{
  "n_layer": 14,
  "d_model": 512,
  "n_experts": 128,
  "experts_per_token": 4,
  "d_expert": 32,
  "d_shared_expert": 384,
  "activation": "drelu",
  "moe_layers": [1, 2, 3, 4, 5, 6, 7, 8, 9, 10, 11, 12, 13],
  "router_score": "sigmoid",
  "normalize_top_k": true,
  "routed_scale": 2.0,
  "balance_loss": 0.00598,
  "balance_bias": false,
  "router_bias": true,
  "init_std_router": 0.0277,
  "lr_router": 0.000377,
  "n_head": 8,
  "n_kv_head": 1,
  "head_dim": 64,
  "vocab_size": 28680,
  "norm": "rmsnorm",
  "norm_place": "pre",
  "norm_eps": 1e-05,
  "positions": "rope",
  "rope_base": 500000.0,
  "rope_fraction": 1.0,
  "qk_norm": true,
  "attn_scale": 0.125,
  "tie_embeddings": false,
  "parallel_block": false,
  "init": "uniform",
  "init_std_qkv": 0.0254,
  "init_std_o": 0.0,
  "init_std_up": 0.0254,
  "init_std_down": 0.0,
  "optimizer": "muon",
  "lr": 0.0113,
  "beta1": 0.95,
  "weight_decay": 0.018,
  "lr_head": 0.00566,
  "warmup_steps": 50,
  "schedule": "wsd",
  "decay_fraction": 0.935,
  "decay_shape": "linear",
  "final_lr_fraction": 0.0,
  "batch_tokens": 131072,
  "seq_len": 1024,
  "doc_mask": true,
  "train_tokens": 1130000000,
  "steps": 8622,
  "dataset": "wikipedia_en"
}
Below are experts of layer 10 (counted from 0) of a mixture-of-experts language model. Rows are named gate (a neuron's input weights, with its number), up (a neuron's input weights, with its number), down (a neuron's output weights, with its number) and show model dimensions 64-127. Each number is 200 + 40 x the weight over its row's rms, rounded and kept within 0 to 999.
Before each expert's rows: a language model's description of what the expert responds to; "comes after" lists some tokens at least twice as common just before its tokens as in all text. This comes from a sample of Wikipedia text that the model never trained on. Tokens count by the router's weight.

# expert 18
It responds to: Separators before new content: colons after titles and infobox fields (Domain: Bacteria), sentence-ending periods with space, table pipes, heading marks.
comes after: "\n", "\n\n", "==", "\n  ", "===", "by"
gate0,167,199,163,217,252,214,155,211,183,247,257,247,183,51,114,255,201,165,150,232,185,291,196,199,160,197,187,198,208,227,207,175,210,157,212,273,212,242,190,243,168,188,187,134,223,171,208,202,121,184,217,334,223,218,193,146,253,209,105,113,223,172,140,201
up0,243,159,202,161,162,179,191,102,232,167,193,198,217,237,184,195,168,243,220,157,172,158,142,264,174,250,189,221,211,166,150,188,220,168,139,151,183,224,229,201,171,191,176,227,173,144,221,225,210,211,271,231,197,267,244,238,284,261,243,257,210,174,252,160
down0,170,217,212,218,197,206,230,100,174,220,146,241,248,183,290,206,199,267,186,205,196,134,191,269,107,176,218,210,270,224,112,169,147,224,129,195,177,217,208,250,200,201,185,238,203,211,218,210,220,140,292,225,237,245,268,191,199,176,184,141,147,197,245,150

# expert 21
It responds to: Capital letters or first pieces starting names and initialisms, often after a first name or period, e.g. Louis C.K., Tom Waits, H. Knoblauch.
comes after: ".", ". ", "John ", "David ", ",", "Michael "
gate0,202,168,114,179,167,162,89,232,262,106,250,186,204,204,216,194,253,220,209,229,202,143,240,78,207,358,214,196,205,245,168,214,195,139,110,190,202,227,241,253,166,151,186,245,203,171,246,144,165,138,160,227,231,133,140,211,248,191,187,240,183,205,208,203
up0,133,256,198,249,212,244,169,201,207,260,196,199,222,208,300,210,215,258,173,187,183,153,285,193,251,150,283,214,223,182,229,195,205,134,203,232,127,194,207,167,223,175,269,182,226,232,200,239,183,168,231,186,166,291,166,194,199,268,252,267,251,179,240,232
down0,232,226,191,137,156,233,224,265,228,167,222,196,209,231,222,164,206,201,192,201,192,206,213,180,246,188,189,183,134,184,175,138,182,216,194,175,272,167,292,209,220,219,146,267,170,160,190,201,141,84,168,194,190,248,224,138,217,209,161,111,106,248,239,177

# expert 63
It responds to: American city, state and national words in sports and institutional names, e.g. New York, Los Angeles, Indianapolis Colts, Portland State.
comes after: "the ", "New ", ": ", "of ", "at ", "The "
gate0,227,280,152,171,264,126,192,172,229,211,134,254,200,247,232,140,148,193,201,184,205,267,167,239,197,256,240,211,220,246,205,235,130,229,147,197,229,135,197,185,229,196,168,177,240,181,231,153,203,213,190,182,177,190,210,195,139,177,211,258,206,194,180,214
up0,218,223,176,171,196,158,215,162,233,190,127,214,174,187,153,184,207,158,203,174,235,172,184,236,206,205,168,186,260,240,160,261,304,214,192,90,151,206,185,132,180,194,267,196,209,130,252,226,162,266,195,201,196,206,218,168,183,193,240,142,201,150,272,241
down0,292,160,200,201,154,205,204,186,113,143,234,177,238,238,248,230,239,158,247,222,258,230,210,243,235,228,212,190,158,216,206,187,197,170,185,234,158,223,231,166,164,182,249,208,201,238,225,235,216,272,154,198,273,204,169,179,170,333,195,200,111,161,109,220

# expert 14
It responds to: The articles a, an, A and the words another, one, this, usually mid-sentence before a noun phrase: on a banner, as a Democrat.
comes after: "a ", "| ", "is ", "as ", "an ", "with "
gate0,202,258,153,236,213,155,237,204,148,246,207,192,158,152,123,185,166,211,197,159,174,228,163,202,209,241,217,203,247,268,199,220,247,169,122,174,272,210,274,243,218,192,170,188,193,171,244,153,219,235,192,273,248,270,180,228,199,265,203,165,153,160,112,194
up0,229,218,262,237,257,163,187,162,213,204,191,167,230,251,162,225,180,211,136,163,238,232,115,224,204,204,245,235,181,176,224,162,212,237,114,200,195,142,215,217,145,155,264,206,169,224,234,191,188,215,145,208,191,167,189,264,212,215,195,208,166,234,207,247
down0,204,247,234,204,220,208,155,224,217,230,158,221,213,199,123,174,166,221,190,233,152,222,219,192,245,202,208,205,280,177,144,157,180,196,205,193,222,233,189,253,284,236,159,140,223,196,222,184,207,229,206,138,213,127,148,265,186,161,216,217,184,144,223,177

# expert 53
It responds to: The article a/an and superlative or ordinal adjectives after it, such as best, largest, first, fastest, low, as in "a best ranking".
comes after: "a ", "the ", "with ", "had ", "an ", "his "
gate0,130,184,264,200,271,151,141,188,205,233,194,200,203,183,216,211,190,268,221,175,221,161,218,205,206,234,200,182,152,208,235,259,158,259,173,182,197,202,253,192,135,192,231,254,222,142,218,170,162,181,195,229,160,204,236,200,262,252,200,295,197,129,212,179
up0,254,173,185,248,180,207,161,219,214,159,167,214,232,226,240,181,212,186,81,181,187,186,168,143,216,209,282,176,196,204,275,137,217,199,213,183,146,177,272,199,240,195,141,206,217,156,137,206,180,209,230,172,215,176,173,204,204,127,226,182,251,139,235,248
down0,169,219,276,181,176,211,222,207,148,164,208,216,191,170,96,210,241,213,173,194,185,207,252,146,256,200,227,179,164,166,236,228,142,262,192,224,261,232,214,190,223,192,224,208,209,261,261,202,224,236,186,277,262,185,186,194,176,243,156,225,248,234,224,226

# expert 34
It responds to: Nouns and adjectives that modify a following noun in technical or descriptive text, such as body attacks, front of, personal, floor, social.
comes after: "the ", "-", "of ", "a ", "and ", "for "
gate0,254,184,178,219,123,174,214,179,123,194,230,224,171,216,149,158,188,174,236,181,221,169,191,194,148,142,205,161,186,172,204,193,185,99,218,253,117,206,244,177,97,189,244,167,172,190,229,126,176,152,177,194,227,251,214,197,215,245,252,142,153,269,163,142
up0,250,277,222,226,182,127,207,193,193,281,178,164,238,174,165,238,236,122,235,209,178,246,238,163,228,262,198,177,243,289,195,233,220,209,127,215,173,140,178,182,117,218,239,183,241,140,242,231,165,182,201,176,145,271,164,191,156,233,299,160,245,213,196,213
down0,270,179,163,232,222,218,291,181,197,258,182,238,160,236,166,196,213,244,181,205,182,192,166,174,213,248,221,107,219,188,244,192,193,124,233,256,205,162,198,189,188,173,257,170,187,116,187,195,206,176,236,191,178,176,225,218,184,181,287,241,204,227,182,227

# expert 28
It responds to: Capital letters starting acronyms inside parentheses or tables, such as DFG, IESA, MWV, and day numbers before months like 31 December.
comes after: "(", "| ", ": ", "$", ",", "N "
gate0,246,234,166,166,201,91,306,188,216,187,255,125,145,239,155,137,139,218,232,213,298,244,227,205,204,134,259,205,241,199,202,252,216,207,170,200,181,255,174,210,127,126,151,223,205,208,291,141,216,235,257,160,226,203,182,223,155,244,195,123,242,193,242,213
up0,147,233,109,216,141,187,176,128,222,221,215,128,177,272,149,229,254,235,226,169,172,206,236,282,234,262,179,235,153,161,186,82,201,236,245,212,232,205,207,252,272,272,235,148,168,262,281,219,170,180,180,226,236,203,191,139,235,226,221,198,199,110,144,218
down0,177,188,194,238,275,166,268,239,265,199,256,234,194,278,142,200,181,159,178,225,207,238,160,208,146,136,198,178,190,208,215,160,202,225,247,162,159,195,160,280,189,288,240,218,251,179,270,204,176,231,128,91,175,213,208,104,197,203,186,157,228,164,181,140

# expert 35
It responds to: Year prefixes like 201, 202, 197 and capitalized country or team codes in sports tables, such as VEN, AZE, LDU; also ^{ superscripts.
comes after: "| ", "the ", "(", "in ", ": ", "km"
gate0,266,188,170,204,197,189,212,220,239,207,244,223,208,229,189,241,253,149,215,164,244,180,241,185,204,234,239,184,177,238,248,192,179,247,228,176,164,242,173,266,204,187,182,173,180,212,240,151,195,161,292,173,287,136,256,221,271,167,177,188,222,243,208,215
up0,274,251,131,185,257,158,262,204,190,248,210,243,193,144,152,266,239,268,160,226,205,221,185,178,231,198,283,194,184,228,276,196,269,216,224,228,196,180,196,190,244,275,198,205,170,188,260,191,135,216,199,131,185,206,175,173,142,171,164,160,186,157,201,215
down0,182,192,231,255,145,267,233,195,224,202,126,175,123,191,249,179,122,200,196,186,215,224,191,178,259,203,184,135,189,177,202,235,186,206,159,184,183,230,202,214,211,225,206,206,177,278,207,178,177,198,232,206,296,247,216,187,197,227,163,264,242,168,225,238

# expert 30
It responds to: Dashes, pipes and semicolons opening list items or cells that start a person's name or title (- Sir Carl, | Paula), plus country codes USA, GBR.
comes after: "\n", "by", "\" ", "\n\n", "\n  ", "MF "
gate0,190,132,180,286,171,167,301,205,140,176,152,225,152,208,235,209,244,241,194,195,256,228,209,196,206,230,227,212,289,136,169,146,152,175,176,191,86,227,195,177,224,168,219,189,232,268,212,134,211,148,185,183,154,171,245,163,212,181,219,234,186,114,222,315
up0,138,217,209,189,201,230,206,169,148,162,185,161,230,234,193,157,157,194,264,224,233,206,147,237,293,207,345,154,256,243,249,172,174,191,141,190,197,178,169,205,195,251,152,255,242,264,194,227,174,161,176,209,253,145,134,163,210,213,156,210,207,107,221,220
down0,203,202,218,238,239,242,246,262,171,213,228,240,196,103,139,209,180,196,212,204,212,236,187,199,209,240,211,181,141,178,177,176,222,277,176,203,184,166,196,183,254,182,189,245,232,242,180,104,155,281,78,120,195,224,183,215,208,208,219,193,192,222,117,153

# expert 43
It responds to: Single capital letters or short fragments that open a word split into pieces, in titles and headings, e.g. V in Veneration, Lic in License.
comes after: "the ", "|", "a ", "\"", "The ", ": "
gate0,246,149,209,277,153,230,177,230,233,266,224,248,265,161,237,158,136,176,200,167,148,165,293,273,194,299,213,233,151,194,145,137,210,195,215,222,150,192,182,179,171,193,167,184,129,183,109,258,203,299,190,288,177,155,104,123,206,167,171,175,234,230,211,215
up0,149,230,157,250,198,206,181,248,164,222,113,166,213,182,137,214,249,202,179,173,235,190,220,205,173,195,180,205,262,256,259,190,128,246,201,165,112,251,236,231,172,221,209,223,261,251,271,189,179,240,213,172,188,203,170,184,246,188,158,220,171,191,205,160
down0,133,127,220,206,201,199,201,237,205,171,213,185,202,247,212,186,267,263,181,216,222,251,241,208,211,91,182,213,177,190,128,203,187,234,152,181,188,128,181,71,186,269,243,184,210,170,188,215,182,160,173,150,150,219,228,284,190,151,199,189,234,207,207,228

# expert 44
It responds to: First pieces of words or names after a quote, bar or colon, often in tables, like Im-posters, op-ioids, im-perialist, Shy-amchi.
comes after: "\"", ": ", "- ", "of ", "for ", "= "
gate0,191,151,249,216,190,227,200,254,246,208,178,164,185,181,178,211,251,126,196,241,189,244,188,152,173,224,308,252,202,158,215,242,202,199,201,123,234,147,139,215,244,193,200,224,211,163,214,200,226,179,201,141,270,154,156,192,192,194,144,162,199,305,251,191
up0,204,169,105,184,160,218,204,165,217,241,193,185,224,108,220,131,175,142,213,232,177,137,185,168,175,145,242,148,189,129,197,178,186,198,193,204,242,183,227,223,196,242,204,152,219,267,200,233,214,283,178,239,270,145,192,175,194,219,137,159,201,221,151,183
down0,191,196,249,95,186,263,164,229,173,246,218,206,177,199,180,201,202,229,100,173,183,270,184,172,216,230,175,157,216,141,222,119,160,148,211,230,228,204,202,215,251,237,211,155,235,161,152,174,182,201,166,125,241,249,174,210,247,154,189,140,222,282,155,127

# expert 6
It responds to: The word and/or joining two items (Hindi and Marathi), plus line-start dashes and bullets in infobox field lists (- Built:, - • Total).
comes after: "\n", ", ", "|", "^{", "• ", "well "
gate0,313,232,144,221,219,178,256,220,154,110,213,218,229,238,219,192,203,254,175,200,187,201,181,233,104,168,184,179,97,188,249,186,231,223,166,204,209,139,240,223,210,213,239,232,207,234,228,239,143,152,96,265,238,181,240,224,123,186,193,155,214,215,213,234
up0,206,213,193,206,181,209,225,199,248,227,215,186,217,182,199,176,151,239,301,207,184,223,115,217,171,236,251,213,156,240,228,275,224,182,161,194,216,202,237,184,202,173,174,214,150,220,176,170,167,206,273,205,216,252,207,234,111,259,160,203,165,128,214,183
down0,192,190,261,185,210,161,141,251,201,181,183,201,174,164,192,285,160,142,236,246,201,248,111,118,186,170,209,167,155,264,228,181,190,214,210,172,199,214,229,204,152,271,237,202,212,240,163,218,256,254,180,263,190,195,254,182,207,143,211,216,131,312,273,126

# expert 56
It responds to: Adjectives and nouns in front of institution or place nouns, such as shopping, national, railway, Medical, Staff, plus title = marks and infobox labels.
comes after: "- ", "a ", "s ", "an ", "The ", "'"
gate0,164,211,224,144,213,188,143,188,173,174,179,213,257,259,156,264,231,228,238,261,241,210,216,139,220,136,196,142,130,229,166,189,180,180,245,158,174,161,211,204,215,153,166,215,179,132,183,226,227,197,208,173,224,150,209,207,213,193,196,226,212,234,138,241
up0,179,160,209,210,269,146,196,126,240,219,177,227,262,193,218,204,134,264,175,161,181,134,148,210,218,187,167,205,235,181,148,131,178,217,232,182,143,272,178,190,190,210,176,141,235,270,250,227,186,256,175,246,207,199,155,305,179,149,135,228,187,200,136,216
down0,154,136,199,152,122,179,185,214,130,176,219,199,191,158,267,190,190,143,243,151,221,222,297,178,196,252,154,128,221,231,154,181,259,223,198,206,191,255,237,200,173,240,196,247,269,235,183,153,272,256,183,156,179,149,148,210,136,190,227,225,191,201,215,177

# expert 46
It responds to: Determiners and quantifiers such as the, all, each, these, other, plus from and % in census race breakdowns.
comes after: "of ", "in ", "to ", "the ", "from ", "for "
gate0,243,249,166,113,192,183,126,194,178,190,271,157,193,247,194,225,264,262,234,198,165,207,186,178,197,230,259,243,226,180,226,185,274,240,210,187,194,192,239,218,268,183,184,240,234,147,267,132,237,190,229,160,220,137,238,209,143,152,199,212,170,194,222,145
up0,234,133,213,179,171,223,223,231,237,117,195,216,213,163,214,219,214,242,234,149,184,204,224,231,126,156,76,203,218,156,156,174,194,229,237,140,273,210,266,212,189,229,131,171,153,124,223,253,122,153,214,142,242,172,190,191,218,218,192,262,209,188,173,128
down0,227,205,173,167,250,199,185,195,156,221,252,215,210,92,307,197,229,221,234,271,197,133,241,196,180,186,204,183,241,188,259,220,154,187,260,171,200,204,194,171,222,194,196,223,224,175,229,175,193,193,152,187,194,214,174,249,226,195,147,183,186,156,217,160